From a checkpoint of a small mixture-of-experts model trained on Wikipedia: width 256, 4 picks a token.
Below are experts of layer 4 (counted from 0) of a mixture-of-experts language model. Rows are named router (the router's row for the expert), down (a neuron's output weights, with its number) and show model dimensions 128-191. Each number is 500 + 40 x the weight over its row's rms, rounded and kept within 0 to 999. Numbers have three digits each.
After each expert's rows: "comes before" lists some tokens at least twice as common just after its tokens as in all text. This comes from a sample of Wikipedia text that the model never trained on. Tokens count by the router's weight.

# expert 4
router:569558527480473466489479513475419466514496506476533489498486530527588467562478563433429432477519558520515465492449551499477526522481454465556479484486438451521540488517516567457454413538493496
down0:536480507488462392442483555484451503562441506456453601506465482462532541519557547562446512529544457567448537514499513470507469480539437487534510471447478480468533600507516480452461525496477425
down1:473518501502526496490465489569520470495563428493504506522554496472419572518510509511479496468487555406462502565489470469497527464489503527542475524460537478508501502470456512489516484430513455
down2:472532496557494490504530556555474555510540469479440522502409444552531486475531527483503493443512472531533496465506461518394545489497498487520518482575469457487432512480610522453484523495426463
down3:537500512466460390475524487474522561471473534509525521451510527515479529503499467536496561487445482535505464508464489497478494466485525431539478468499508626399491494474486469502470470479442499
down4:516518511501507513441577563462563491480535445518521486545534513520497537431532535443502488543518485431508539538524495416508487499549470547454451527492515487529471517563532407564504474487465408
down5:492483473413483509466470443482541500468501497589526490533514502491598514470519598475526515471525538519469415496526527455470417514456519552485562483498480584568489544445554517532530524478449486
down6:444594462566535443497447530458506599463497428453611504398506555497513521517497500507451477503522532479463512547473518527561469468481494512475512459483488465499497538507470496526543562519526472
down7:487522524487455523549509553521453526409512496474455532477440512544490483547532588484499537412592484481541484523449539486494477502500485527459483507546530451520475524583465493511516513485497529
down8:414521535515432494463525553477516482576467528507511511484504477474596563525474474482505458513525454442474574536467449575515509488472507449560489490534489497512522586463506596537521496530502496
down9:457472534512508478503506452496461577496454553538474472527466473513504462505495513545572579500483546461502518559515476477506557494470400551547430501561511442500511509508455519491531560503477522
down10:498495480468518527524514500466561469487456565503530506509476533422467497438463427521480595526597460563503496531510522478470495510461550513518480590526511534505434604432471539490505475520449504
down11:529517495505460474502503504438524465530485522463488497516455494525504551494500521442381446520460454512468456475515445427608492422503545466551541465497528496506545552570519540571481497575516595
down12:462511557547530533418508485408501481543526488471516556461520370454489531489473442404435438511520441484560529516556474531564510483453456500447520514416570513522472514418508507496473445532551552
down13:579528531493568455477521474566514537520487470468560433495514505464483505457467471490459459488510541457535505494467515575540513440528449549531442503407553537535551426466512443545487507489513526
down14:464467510533437526483534519591507525479512575535458503440548467521525489513522449491470466500525480570503436438488466517458532523550514552471532518516456519480548499541481526493479467364529566
down15:502467541551458509532436474536474429480513451453502551502499509499546412536495505419520487570583494539541503546534528579516558483467565510489403521478460464525475504453499489455529505446482474
down16:516504518534516525447535590485512449522496538504535530571547491474525491473539508460529581455464508522570559460528493495508482490549583479477519582512533520498548485499523508479480465494430551
down17:499488510526537508436440569529496478476494513492494512490493561520534519581494463520514503555485528553448495449549478512548484485476469541483444530535454533461474504548523537523550448484486514
down18:500454444558502573508545505439497496481559544516547462458472470400498538440491462523528498569508568522467464550498524504520488513490526461537502522489487507530499549522441422453447435556509517
down19:494453571589548493487491527470508477508487466556488585470443415497467493482537524415562527485580515509485474465503518516513440496539500518427459533561557472537544510575508477534508549537455450
down20:474499548436527445529492540442378484528498521432496514495573554436585462547465559505467521433596507516467480531535420421495488403545531496517497521551459512543561481504542504530480552557504515
down21:518472524449501505479451474522499536511460462459490456462430481554514519465526523505451531477487469449430502518488405468523549455469459637487573445439548489510445503457526507558537461551480524
down22:524452446505499519455585497575443532480557515481507452524499487482481535564481526498499542559520560557493586556488538428472561512500463505579408452486528527530486437506459479427526504467485483
down23:564556500551429537496527478459561435463527558511517496486380540511478398421468438512499554446492494483487577559533511481531504533559557478520488467467563483472500471488535555507530461527531519
down24:571478512446526444578509463554510515446467457488572512418487514438494489507508507448491523506546473483555536515532479548496492532544564494492550478468453441544496505443547514575527574563484546
down25:464491468495494426484535462520471493524480549468440469448511458483497456477539502469491500444510496521493486412463506508513469511485455511432466566546507480478523510490525525601539469476460502
down26:476462535456484557471454495469439502507568412461525476480517475542526524485514623467479444504573486460464441462477447474499566514502634426466523486547530495548524442563534539529480523467463483
down27:499596506503479502535469458529492546517530568598565505512469506499513488543529441485490485528476512451507441480458527522524555513422514514513566568458487502459492520443537524460474459590566579
down28:444552490521472505521566541476465476556505497512565516460490458483495523522437456574488568547493465498529469475507500563472525466536468518425529460510526522471443450498447554461509472522548434
down29:539520556464453447473491540454587521545510549463475488483539521553491465514472436503494483528444565540566505525544513519509517512523497556437465482491504497524455518556516545545498531546438489
down30:560521473513469449507494458546515514479471538548542544503498513411540617407521525495490513533496514459451571499509488448558494484442528512496484531527500565393508502471477502570434517554492495
down31:495457489532512497497506473594541535489509474549454543523502493469528528502562551519431545499571555503485468428468451476435490421519459529479530556534556548512517497511416461501502498546437489
comes before: " | ", ".", "0", "–", " |", ","

# expert 17
router:560496486518501455466464544488487435571512474452540450482470546523570504519451479477518493555500537441568515542488497480519467492466472426568461463495420455539554500501458526445448449572547533
down0:506474495476583430533491487488542510442503461477534468423505547488419516519571482600518507488508523450514489506546457517464617476503479545577493517474464471457572521521421505532519433521561572
down1:458415428437469541493438491470458518522508531523481524503483472514460524547464508546377430445503511510557463470460530509494575560475547440581466474517495517451508491454575455539474495506503527
down2:498507559413600484489569483499476580459444435484485482474547547422551508511570476516500466523545501570515489528467471519450509437492514491502502470610491496452438475423489532508460498533461511
down3:436401591488500465527549472503513524541503536530468544513548479465429501560376555442491496488423523466519464457441537491424446509522524491538455484497521444545497531552518546590551486560485511
down4:522438566517486494452492499480517517517566516456471533505507493441476518542574533457480451455473484510571512437501540456513461487532464566415524535516481543521440576486487541514491547406481504
down5:479462548481558504535437558499447449499483550565486526506502560526396527534483514464509513487467450548557541469426495493473523471552519503523511496547522452573507486496450567521530464549508551
down6:501525495541545593544501463511437458495509470510454546486511523551531521423613474509454472525501469524565477513524429547453563470468583544518447538535468491504523473502571497574474526470446494
down7:540517457575527429441453456484552507578471428465427487564558471470533531511530507548527493499558519479443426513480472494482539524502561529522453545498493570486570520590487429487482514528528534
down8:492520451480510505430554521495498519502549529504476478554461447459516476547514489523470511442532492469471579541493543485507461471504460561388410565499503527512504460443493587490366556494489469
down9:488443445428499486527477482554497544485452414487477529467539580489515469511508463501436508487524484520476554506484395563512497555555533510495579523550537501509486544501470482542476479525511533
down10:540507471493479507587504525543580493488437474555524516503471489481514508568530490562510519508493516534557493527465507512481492560495520444542570485539536479540492458529546464525476416484543505
down11:533473406459520493472494501535549491443500470452503513524575421479552480483479564552538550469544436505475498498468544443507470444509509483500438503484568504479525475502539498531519554485543499
down12:493440541480549494529522402491505475484537489473500426532529526501513543427425461541541527472536624509543404461436554510462441540525507502559457533471464519456506525505562519516531561510482555
down13:499490480525461466514529480474539498543429566433542490555540481454516524469532460458599501548489544615481440488507458531506516483453540545543535503523483564520478552453520521439492535509502530
down14:517493429539517534497518417449521561490490480451555538533517458440540465458487481433547438466503490434426490570538400515535462506536438511548481511499494478450480488478517485590527485432468477
down15:521463491479424453522487531470545525513455545593589540484505538441524491507491486576490538498514516497502440481552509490540485507417503534545504438410500471508533452437455511581471543454441587
down16:473542539492486498523524486551494451478543537443566529480558456509478502417456489512461492462521534566482550579503542456487497452455513590493427511510580485500496431535576459547539445540523515
down17:564567485577503432548514436506448513493531505504511505508564510608504435550487468440549527543502481547437459429462489405441558511455486565446562466561522437460536500431432538537460593562530487
down18:440533455555606473444465444516557503449510440555547471443567456535521476467514478444505525473528587441520509452477568483479525461516521524516478534539473435489476536510559504470519487460504481
down19:542473505502546441478479490455569551485531502407528525540483487491480479465529491481514460519458531472529507567488512454481575468528461512562493494488549542446404558498517497476453493434578502
down20:525483503517489451465577512471446515447451465464486561477497512484443518481489468522549364537509495513560491549499550360428527480518458478422512463516517483520481475530523493479566531462492476
down21:432463467493475546562568457500496458478519488519510528476525468481510555502507478473487499473508488487544534474476432506548514400491500456522564491537559497570580474509470490571458528474503472
down22:504512541471494572509519461435478530464526487526485517510505516517535471516564500486507458449519537445511511546412426510450478482460457456487476530544519500455473476424495523476468471491514476
down23:527445447488478462477464488471521503505511513490485579503536478508525524522529448447442491474443486577552498552509536453531529483548545536546452474457463498447528533447556467500471581559509546
down24:495530563563526593506522533490490536544560506467507577542478486465556532499469456447482507501448575557513440557447482546528489618507500559568468456483451489488469560465529516491401453488510520
down25:458490545568492547516509531544485484417455546505446535522477473486451478536538565499581519493550496428496460448524464613490531494458449557482444514500554425542543400584587480417496584517465498
down26:506467592454559452469514489521426518467449488449526466484513513541496525513502533484531462494458502554551438526480544482431484395480449424398497485544556517493500505590555492412476535499489533
down27:404495541461555474491588509563441424482458498513487510449451485519450455520473479414494544535500462480557435412557488491442550470510488483516517511492543485574537505498527534516457625527486534
down28:558444573488451481531492545542512495455510551517529548518549492406449503502406529507456515495476462468512604532507555469494503512413587439493497468535506591474528487380556498582483455494449494
down29:520483506419534520495548492422518520470503523551543507516487467476532547516485485510485516430531495534463546542433519515507421472458435429546563544416510459536502427476469370521530549463494547
down30:480502542456497493492515444472515563521514439589528509533458413514530454459506507495549514440462463459464497579505536561449514484587573556563516494499495557456486399484481466535460604437520475
down31:456488502482476480486532586520530502397513497485509528482486427493553463504477506467454537478451527491513531488494547553561491472495536551437483494473555518516530412518479503473549492541488502
comes before: "0", "1", "2", " | ", "3", "4"

# expert 1
router:481548478456540476475533494458449514518473528419513504465452496540420489466558485515492549438489536547496546526515474521475527508520410463472520453501490504511528516452471487476481439553551472
down0:480499513536491498482497440585498480497464500519466541566520472532496477515486410503528465468400537538519532526535475538553539511491472586522486523505557500463470453470494544390416561513459515
down1:499493532435479510446452514533483447512601514504475530420489446479440494444442565520497518542517441442463428557502512519488489563528526532472598552474514505523475445494489514480601446518525481
down2:493499555494505501553472481494499505429464499441455477508456523510400460576516584541539459497523456422466529519439412551431525488483473477436552479488511495481533507458552465473497504592467481
down3:495545541570511492549534515522553521526424481436527499479581411490490517583543481478475530466529495589531502509444552491456495488490574498487436437468482497471499515486489544444455586551541554
down4:506488560527413491462552424427524504486546537440466537467510559501560496509490501546552525538522518443410492513557541471476454516495518462397557513462494512573490467478468391556470497448503453
down5:457434520407470574527490443569403446500554491506454532482484501499423486515563493506527492462534443489517445487480389470504470497476479564502514496556529496477426451439496487572535507491500428
down6:479521543449518537483463423519539482495498537582511514507414504507549504471501536417518500488453515500482478469542489536508489559490424465531497611450447547610518544471561432468548511505547498
down7:510503562507523471548526525575520507540538460531516456477517561450524423486525516507494456516452415393491522513476543506563451526446489521585498505491549440469532571508451555480488483513498483
down8:554502425567515569541454494448529538452588459484483475506598505544494498559491447528516460505510531531559586529508560515500527506472507478517447488486476510461439533514493532521476535494501509
down9:489524489542468512557497504464470522528475511537535498581445467549509526482547522551548544504552477490479526532491465492496514437473461556505513473472525550456499581511559439431442527536462524
down10:498455462556556474475490588531498512529446482534504602514538492502461533591512491548470495462474516541551470534507452434475496471526537527461521530547480478503445499527506440455482504514463493
down11:505514538433461509537592433545542478492411512390467487463483488516545444524469533536509510545401477478517499443504490486501496488499485464495618548477476505525495590462500581566522487453485469
down12:437458515523532550496485463495524428490512533539469516518538518468493478437405567482568458469510490516442489432496475534491507488515565462588451501526490491527559435525481538489510516563457521
down13:505599550459453552503485499493590488511539463528493594532523525448512530513463468432531464462439495521542509437543479545495478522540478467503504482515533460541519428493444479600515488522492386
down14:530483508413537487469448538508450483491544527493449554467573502551567545527463469462481545528547499544537557461495535518495506521516450473434499465513477543446463521518567429487509533458557487
down15:596497570469498522485423522518532506506552461519435514513425539544485515466448494453472548455462420474480467531538507428503490529510535540513614550509569467540554473524467501547542431488489528
down16:425514457439523442496509544419473515558499507507483513473470490552523480527546543500513468474487536500500475535555523538485506469495452501476522471499429509455481515497532562413486530594572512
down17:437486459474490477407471554486533500453564437481536518592622496565512507493457558539505470478514515508479482510430499493509521521468537477493481518521443524546490538431507511500494447490470501
down18:462459503537541455522459513458459589449517488535456558542487468431511505553519516479461444503488504484548500461569545446458515487494515505513469497507484533495517558467482531438479467493462549
down19:521477506535499558521505436510553489530561513538468478451586487520423507479513505480505478495451510456499520499467477455493532470541557490468587442460527359508484490507502523527475543569369497
down20:500505504536424502484544506508589558515518471520463561458542479520537497489541477559546486529545444431469493517483529525487521474514510529453494504460497483405479507452464507511483545584464495
down21:543518583509587568503561467435515565502514504530535415511437565477477417446493469518479521564513467477454473471397550509497544546477508577523614535588565559498561455477457494540472445461530492
down22:514415487479422508522487484518515501425538540518491581481539508459510491503450436464514466533472518492477525520442465471512362477495557526494530482495475528499458490531522504517490516550455475
down23:490468482565403470516512550476439482431428622532465573489479548532458538494492504538511520475543508397483451507403520504473534567517449535517530461459465553540459554464492520448463489475429468
down24:472460561484464509468467537488480511492509468438434501509599513504486526603491481508458519482539509507572534517515493530502549574480503529481506420514478495576471501540464561517468536441497502
down25:513541540479528482466502526467458417482565452510490491567537476456516400540488414519515451482528523561570497495552488501467440530544613486539546555545542483473446435485528490520513493542452462
down26:468506498516436394507500521474606430504431523481472507580541468452493506559483531524504575520516426442541495435494526489486428465541504504461461394477446443537517559517558575456537545504492527
down27:467467458508533469468489419585531494481504456439586557483526484535544492462475491494505518526447508467517476447499474514501473490494470575454510451472527531491530463507459540489512538552472551
down28:514499596513508538475513438470445468469526465536515519490475485491523506469505499454546549454429470537578568472476498475489520481505491549498469553569494448468488479517498450553525449479504503
down29:517494509571500477495482525400486486455524558487599463498536481482510577607415514548468513494533484497445557476531489573451500460507517424458494522426505477459488481527573494473580446531504579
down30:414526556499517489470493492424491482443458539542497492508492451439471460522482506527493551518506509467544475494510524506477586502454528495435489423501508566487545465505543560485471523511532506
down31:509513513498470446423491538539503543555535574500462549491412443525499586437435455451528486490509469576450501515455496591453484609515386549485536503557489490592500454475479493578501530496494508
comes before: ".", ", the", ",", "–", ")", ", he"

# expert 19
router:524490445524514557539582533515426533544467529485533481521452451451442498512436445443483609439540567448556546473571459505498533521466444448528455509453457507516500484490437546505496485598545500
down0:585515524538515556582527544433495449490570523498511513463528499576516496474580504526427541482518529487538496530509478461483499520441561537502480605535485493497510474483437485523504481521517525
down1:492496493531529510578451503476471548555488461514438460484570489521475416403497534443394452461483546524525509452494468534462503514463517482401472535555571469461449444546555531520437507502470468
down2:478516473482396458460533455430471456464509531485537467504551509588456465602513468501416499587482537524540516505560476520466547583510480525521557526529430488603575541501562532511481495422511495
down3:560513495543512508409534432443477495581495538498539491459509454493528411463570525504472535502444446548530431505567518533562459487401546573441582532502470512465520545520502504525532533472463489
down4:483451525511501515463506378597460537435567507462425553495527518466489410480485498426492459511512465523560487474487478447550451548479521485468509460542551486615463552485496523452503466468504483
down5:521507534447480539490528509463553514525517438551527435534508507490525466482502518478484538467584518528446544590566441522527417369514557423460434470556484526500570484514527463477575427454513454
down6:502591494525529469514514556503484465513514531457391542524493511496505514559482527539524537502429471466541532510516446504471528548556508466502479530554548476425451463539532483549534454452510484
down7:462435439544528457496516547446548499524518525471517468507476555511442515514581458591532471542444532526438477468448502477549483524503475531448570543472590475478538425525447493437563546483479512
down8:471515570560487491436549505507513480449467504549477597520527488462444557598601562455467548432502473472491422482526393552498491529537507460492518505571517510523506463439545558508542468478503493
down9:487447441451563537516514506520569553481493513524467436597530448556531519490466552466446445526515506557570429498435438483440498502495447549466475534543434503511512523512553479494519565530530531
down10:521481537485530535527459533477515470485528464500569473493517512499455553459510493505501505479484588479481473447458473496516555517519484488409426496479518458531534521514536434525532501507500522
down11:465479466442499508472463439506478452492500507512474467483485428474532491482475581526540504557506510540535452442467523521601455545516563519498523532488576499533522489541457603537590483452397502
down12:456500528543510512476506488469507493481403523483573554524494444488596523516517498420480521529572542514511495464507439453481478506497450509558569425499439494507505467523557483573527453521551497
down13:573491553479394438449617515498513474528442440443485563500478504463528538490502519470582498511561515442478513492521583523511508520473514516432527484472498516519531507503446473528483523476452546
down14:461499479462473614448558568523480559548469529470482477423550505509507486519491494510447448471559490497501427486377516446482497539527505511558540473373491456507498489454515550503485544504524526
down15:472502491509584496505566516531558501456526538479544512446532517422494518435495508543529484477456513531468504519459448487528531510446535524541438498452563489583535500438512504552554524529511561
down16:543515525457418476526431530504523497499521473496591397576481518479551490446450572557528435497543537477455560512551474517520457472514558480511448479484481488565551467528460535499507471568505463
down17:520490510486449449492508501463555494526517496556487552468440477538478521506521524510506461505498486503510483399493529527476492505529432491504457466487479513535537504533491500503537443481474515
down18:544519511489452467513516513523497531446514478414503514461491524517497500525518457528391538576481514498465467437489449563487464525495456479499593545526521533494454514493494495483445524524477530
down19:417447407531510498517519510448507565465554551472484496498453565498435549487495547515483541527460487511528493545520493566546510499527504493521486494497474547439485581477457493523484550553489545
down20:502495475453425607555508479421469460469535556521454473491463556533498519461441536490469464468539503509512427500588443456469518493485526462512417518581449482428511508555517508510451506543471449
down21:513578507474464598481459453476502524493412533488475474469500435418506528518494500505405577540473405537611497534465493466489447547540523492474485490475516475554602485468484471580560518570487546
down22:480473482453428479467507475460495429545399553464506529475482435516551451456533432442492529465527616440553430531487532483503487543497500573440460513445464520509481566522515491453461483523532532
down23:459527445456553487473488451475560581494475449512478475578477548510437461478462431480584471468505470510446583454495492463495532493524503437580495484541550449522546512499489428533484462452582491
down24:503569518486424499517499502510469508446514466525516441459556512401480439513572499528475547456487500471490545480483478487515491480539530502518431479502520511536540471492479519552568473506477441
down25:447469445520504519567472520536473553482572470479535481508431489453474478520554504518582486455511495491462464547514482529563483485508462445501547414456503446468503461497498550477507406411488519
down26:492514497570507561534471462515547542517469395479509470522528516472527506499530420579513504432512559462428538489482468548513478491470515434470430493445496538536465463491441492539493584496458445
down27:515485499557400552461482542451497500507454572544460521514477476510521445542445437591412456540458463476545495425488555503471480526475540502514451513464437513455493551525554454505456462470495492
down28:536458457535510521512503583509469405494414518520523550458521562488488493449520478485451542460494547455482480503536479585480531554552537534529522537541466476512524524529534459426533519523452514
down29:484494501509505458510499461442510532541566569568482524544507488588462551448479542483429510501499453471511457444474530515416397533462549417598528493444490479526474541468430532436514451523522481
down30:508474541573505446453530516501438486518545494501558466479482489460531529451639501528457475568531509484436375489456459536520417476469602546475521456533540477456506513498501501526440510501483431
down31:518416519557398450521530546506493547501534572564549492574563517499483550545452544457511460541562517460506451488485553495482541526513492496526529437535514534544509508532508529525457511512424497
comes before: "1", "2", ", ", "3", "4", "6"

# expert 44
router:514583482516468533544450522457501459526466521504493489487424494564560522605426515483437447495505527519491434463467519447497565532503531466478523462439494476543489427540505583472508479542532476
down0:483458418398533462464571423523472515510466499498563491497497531461458501392487521408573452503479454490530505435533532447485500506536482555490483540508565567506477461532523513522467411535524557
down1:541503450445518539491523573448519468492522462491566510494476567447514530519441526588460554525532484432533543533487430453442516533528495540381558551519541495564469435491495543526478506489529490
down2:541515474521527488548453494529442491449499573470469460445467464518464532498530572478482552451509513551473478534554503488475467512457552514466537510506562495531540530464561538448539465551545527
down3:490491524452448558492451532437478564514537562530508520498477468444476503488571562512465453487462562490497503510466529547522495514499551559465511496457378453512552516518504545442508504479403490
down4:498574519464524576493500609476475375521436428483511499548605502519481486508470487461508550517535487478547468433466471466477468479506501514508444522485496519521446541497488509472535488470483516
down5:495479520423485477443536496490542496470469562496501513547546540472495523560482532462564497524485494513478523530564525519481452491518619502477490507490578493480433518570524457486404494459517479
down6:485472479472495412485483425524537536498440495568494546441526420449462514524515464557463506560483423466529481438495508539514521470472490513533538520504430565489539489467545609466459514494490467
down7:471504471477484475589458488547499508452547490517464519481536421531555562474510491534493458464506494430441413440457546555553573487543531526513502566569504514433573511461433532511478396495464508
down8:520469524516504480490442579529493486546485487474507519527479498465488509486510572513465500483471443524553572551550466500472421465545416485477555433566529423457434510537474477475512509494508530
down9:464497550451511525507511446548494511511535511461574474441555429472551531568493529488530460468545452522463483510460531509441482558471497500529491533516455487476511472591527512563517530509477520
down10:557382436499486564466453507430470429570537480544550489568544445442508539458476535508510491485513521545429524522478538526461499498482533503517518428465526560481499469506549463509452527467527439
down11:565478543446475436535475568512550487429483488483516488513508463520488484556493429511473574506471523488585539457527480535471492525465559466464475539532403478460507529486449547471503506514574518
down12:474499544502509517472492459463499564477464447509502486453490543518484482544518514457552502545445466492544396527515534485460466510505471548460536493505480548467498437405457488452494520479538503
down13:464473496493493489555551515426484481467480473469557558472446372543507544438494488492495469531569588445511459533435479485512455415436493439423479462527554505505483556465505460495496500433455524
down14:431469534455498483575507572540570456576475483501495450525604545554502526453586472552431533521530549443530512454515484504517536569544518547521491518518468488502561421514546530519480441452503524
down15:609473527527521438469579493563488552525483480501424422503505435509513587488449497568545522536471482445517497570534446534494531506432427455529481583531562457471401495489473532500499452475542469
down16:498504488540444439459455463511503528480526548484544524467486409502540524495521501473515497547556475467448492495512434555545516471519512553459489558577509521474499486424498457578489524498508495
down17:469560482475496511495472493532473509503497458529507457460492509466562486475508454463531470478508443433446490517498476476508496505458496440500505485506505534494585466550529475539512486464529466
down18:546510544508488506527492463502529448472558452515568422501534502539573544498475482447535591488477408448463525511493567469487608521461487467485508503483525492494512510446492462577579488533504504
down19:487586525558424517515422482559463446445525495487479478553563483480472512553554563517530488521514475427492492479540542541489522531533498506492497459494538569439437447519527446568488544447542496
down20:492462541469453500461551527584534432563501448496505459545538510547489610550595500545507509496548474468494525469507598531526459517553586595515521519516517500524484499534552490435485543452552525
down21:447523473473501489475588524473503529512522429418554594523528517473535525480497500488484528488513599507448513516503531461473434596518539499451551468500507495476549568537527517470524554436479496
down22:509546465463531539478530445427485528517540483538495472559508564531465545496531547491490508409561492514502535536537442493471546465448521443404490459460537582450463501472485470476559554471469465
down23:455453527534501531447483534426468518473524496471558522470520460518498476479467514524466519508521485567540478519523483564507541497441483519501508517533470503506503521490459422498373521470520507
down24:523583453559470480452426453462558449544452577509496532437526497480451552472486531506441507502567529455458574541501505435515596516492501531460573503390507503529459470551469515476513451483484458
down25:514453577423479566527495441518504506540522508489500447530467443503466503485480459462522546490478505503442477481550504488526559553498449507498571444514530564549567457513516527505486479542550509
down26:489493503553493526509495463572545460485458489565565500552433476452536429484502428508502487496493524520525577483547466458412511443497503520428483471478444453466469481538439493593480498562568508
down27:475512562540524523540475527522443572479465563489551476495468459463497469457489434493484457418454499508463518434444520497508486521514431521512481481466466516465496537571479487454509477535465454
down28:511519491507499513544421486497434514497477566517492522516426442548549522495557463518497504420453509488529451434462543499527474567526516524452530453506522529499514512555499478516484542419512526
down29:479466502552496557458489531485542518507555464467488448490503505500490517582495511499526478524473531472526557475508521469464448503480544461542419421457467451478496514535499524525529505523508492
down30:567531486548445473470516563485507556475457533457499498482503507532462517532582498547451544497506483470576481497531507464502372522490534536493497509493505457535533537452507588580484467487610512
down31:490507516502476496497487511438518533495463436525482462499503437523503465523581497484492476560520428494518508484492470430529501533512479587463521564546469538551479456472493428450535500401476487
comes before: " | ", " |", "-", "/", "% | ", ", "

# expert 31
router:466574467552449594509481489502429559526414523491456476491485452509487502565553455491474557501515450466505520531444490438498524525491489532440505421466480521589444504443444557522530520574476459
down0:522483474473490484549573581501415538551550531547576447560559474520520459497563472459485520590538421489452526481532488484513476468535538527438477506546469492455473507441516515522467518467562530
down1:459509472497494507455559526557522505498536449465479444441424612506479434524528494515427468539508539391488447436459471471470510534486473571546536505557492505471494494483545560500475476478512479
down2:518538580522487426464506499521534548401517556494526499568458541440489543523480433551466534517404485583431511532468470504491535511456482502501519460458450441515492422451562540479476392442522428
down3:488446498503509471480527427550528568484541473564452475456479506570559502529554509580482527487537385521400489449486504478469519493502539503444497456579480529528556546534460499500475434472499523
down4:482513511478531475554498527481500518461489549571519548575471528476551560455489481533514480438486486536471432472463574503481484484440450479474509497503528533578541434546420488496493449501543517
down5:488524527495522387504542402482528501441499574549558574444493538463470509553536503551502528504512548477462512513438499530455532462499524566468507504494468458475465499489452557516502534541476545
down6:463527460506484399542482480496470451446495475359545503525580474412482421498541507500537512496523441458541465485513541464528510551466481484454501483574542475487495565490483468527517566526507525
down7:534462503524533536443540526505408553482440484467496514442524447471526473541524496533468498482471509522447471589421420517554460533377448528499533479449510463444389508480482542508517525453502508
down8:538518532573556462480389501490472504426564583471590531541512484546550451593529510467479468521458541433540499474419542519520455453470445548485437497549498483469478581460496492494495473609516510
down9:500476497556491420464452435490469494515544456580516416517531528430498550513486521439506529595457558487467494500549481499563497495568502506589457509533535498550558456441516588468465441464487480
down10:557507527547454461579451453519519593549491570582489521485568454448479558538576474500486531480495517505498453458515459488505447487435507492434449492492460528446478591444458492459566477509490480
down11:519463483423547492532481498468568528525542508468439503429518521542492536469575491547512454519566503509538493433427557493575479512472496497471416492443482439488542485512456537539444465502506494
down12:472502492598475516534444502522498482451493525577493420529510501526470400544460479549515471537560443538458568577512525530485411467541502531563490495507547452500505500539505485559529487566440533
down13:503427480481466487541490501506538506469521498497534471444425529535490550464533488505449543543523564518488517469500476501451518522529543479502516515547463488442478546508518610523466500559402552
down14:476455510456533528494442469500510381500451464481464538474555529466482487491500467456479474471537472513485547462542483443505455469466480500472530526469547487458568457494515472552508472524484462
down15:459601478489485529578459549450492529585523552553483492496541505498460525520433491449450493465535494443519490545503454489486497438452489533468454526499460472453469508522483461491553465434529477
down16:440416511540457489529407492454508534547455458497399442549478517479471474557478557508559459547520486451562434515523466482509513421501538558564467511487441580505477483490469475472507528530469525
down17:525514491526497457547517503517473502528448486489519443532493498458565484470459553418479466424549574421576504510560448467468522479508494486579493537499540557525536500562440508534514466464485504
down18:571439483553412453506511570526483463516533495499471587456509551483476530480461523568503537538507538408535496470537487459486489489539511559521451458576522393442420511423426491490462442466494511
down19:440498447563469495463468540504513509509512480455484418497489483510478485434404522442449528536581581430498527439498459469513512499515475569486462514481469597516461430531504549500486450573471476
down20:542463514514418503521490452548463534549516448482485479458479584512399475513486593489457490506456542518544503541567476525518550543434473493428423512493552436481420394548512531457475464519493524
down21:412570566544492475541462432522567521498435559551581506449497522583508566458438610501483536467532494529484476457531478483487437517515409458487552536481446510522574489421494534521522499511512465
down22:539489550454605448459503495498564475506486519532525471483539518547471470482493512584555471552447439482458446515499518535447474544476573422573521511479465519532521455500518516439553511532524437
down23:480440489554518519571452607489547452506480490538472495551472517542491491521511455492579395499509505580557486583434431466513524540533396463427482446543478489485492548555474439474551496472509504
down24:495568558501575542540482484492480436536425480537414441543476520493528512541445460512502569429493475444467497520501551514440534529517499486466608517553551491492445502467479466465537523518514494
down25:518581505479459525549473568575516535497454495549456523384558510536520472489476455438447562493542520481468483503568567592468475482528495553515405483492495481523526488483486507529498571494451499
down26:521577549509497451581452519453520552482500457524505488446454470529393450459494505562456498480517478488486509466573555506504482472490498437542564552440518503508546460542563475478518564569527498
down27:486606543482511434509430389524544488551480455421462495497522491476509450407526603485473504478532550484436512520494521412501526497560493439534531467504528518502484523500490440505494553504515559
down28:463521469559437601489546565518510478515512498501511523467492509559504526510536508532479538514540546506530492581572472562456555496516555412516498573488456499475527477486526460500489553514492521
down29:510508492521465479496518492410530465526519549569529426555575554543540501457482592571454489584577478480533509478614481507490474496525501435437494471526513519522509490499545497430447579445462450
down30:474465444420485501476468532474522510535537550472579509492489472528464479431419572544435498484481533554423503469500475493493476520470508497478473481473442482538485458481492536553487498443473492
down31:535600477462552572455516451508438487492502495539497424520461412510488527544507544525501488470543529552485474570436488595475513501505553479522510524442509513551520497489507492547457450443474501
comes before: "2", "1", ", ", " ", "15", "21"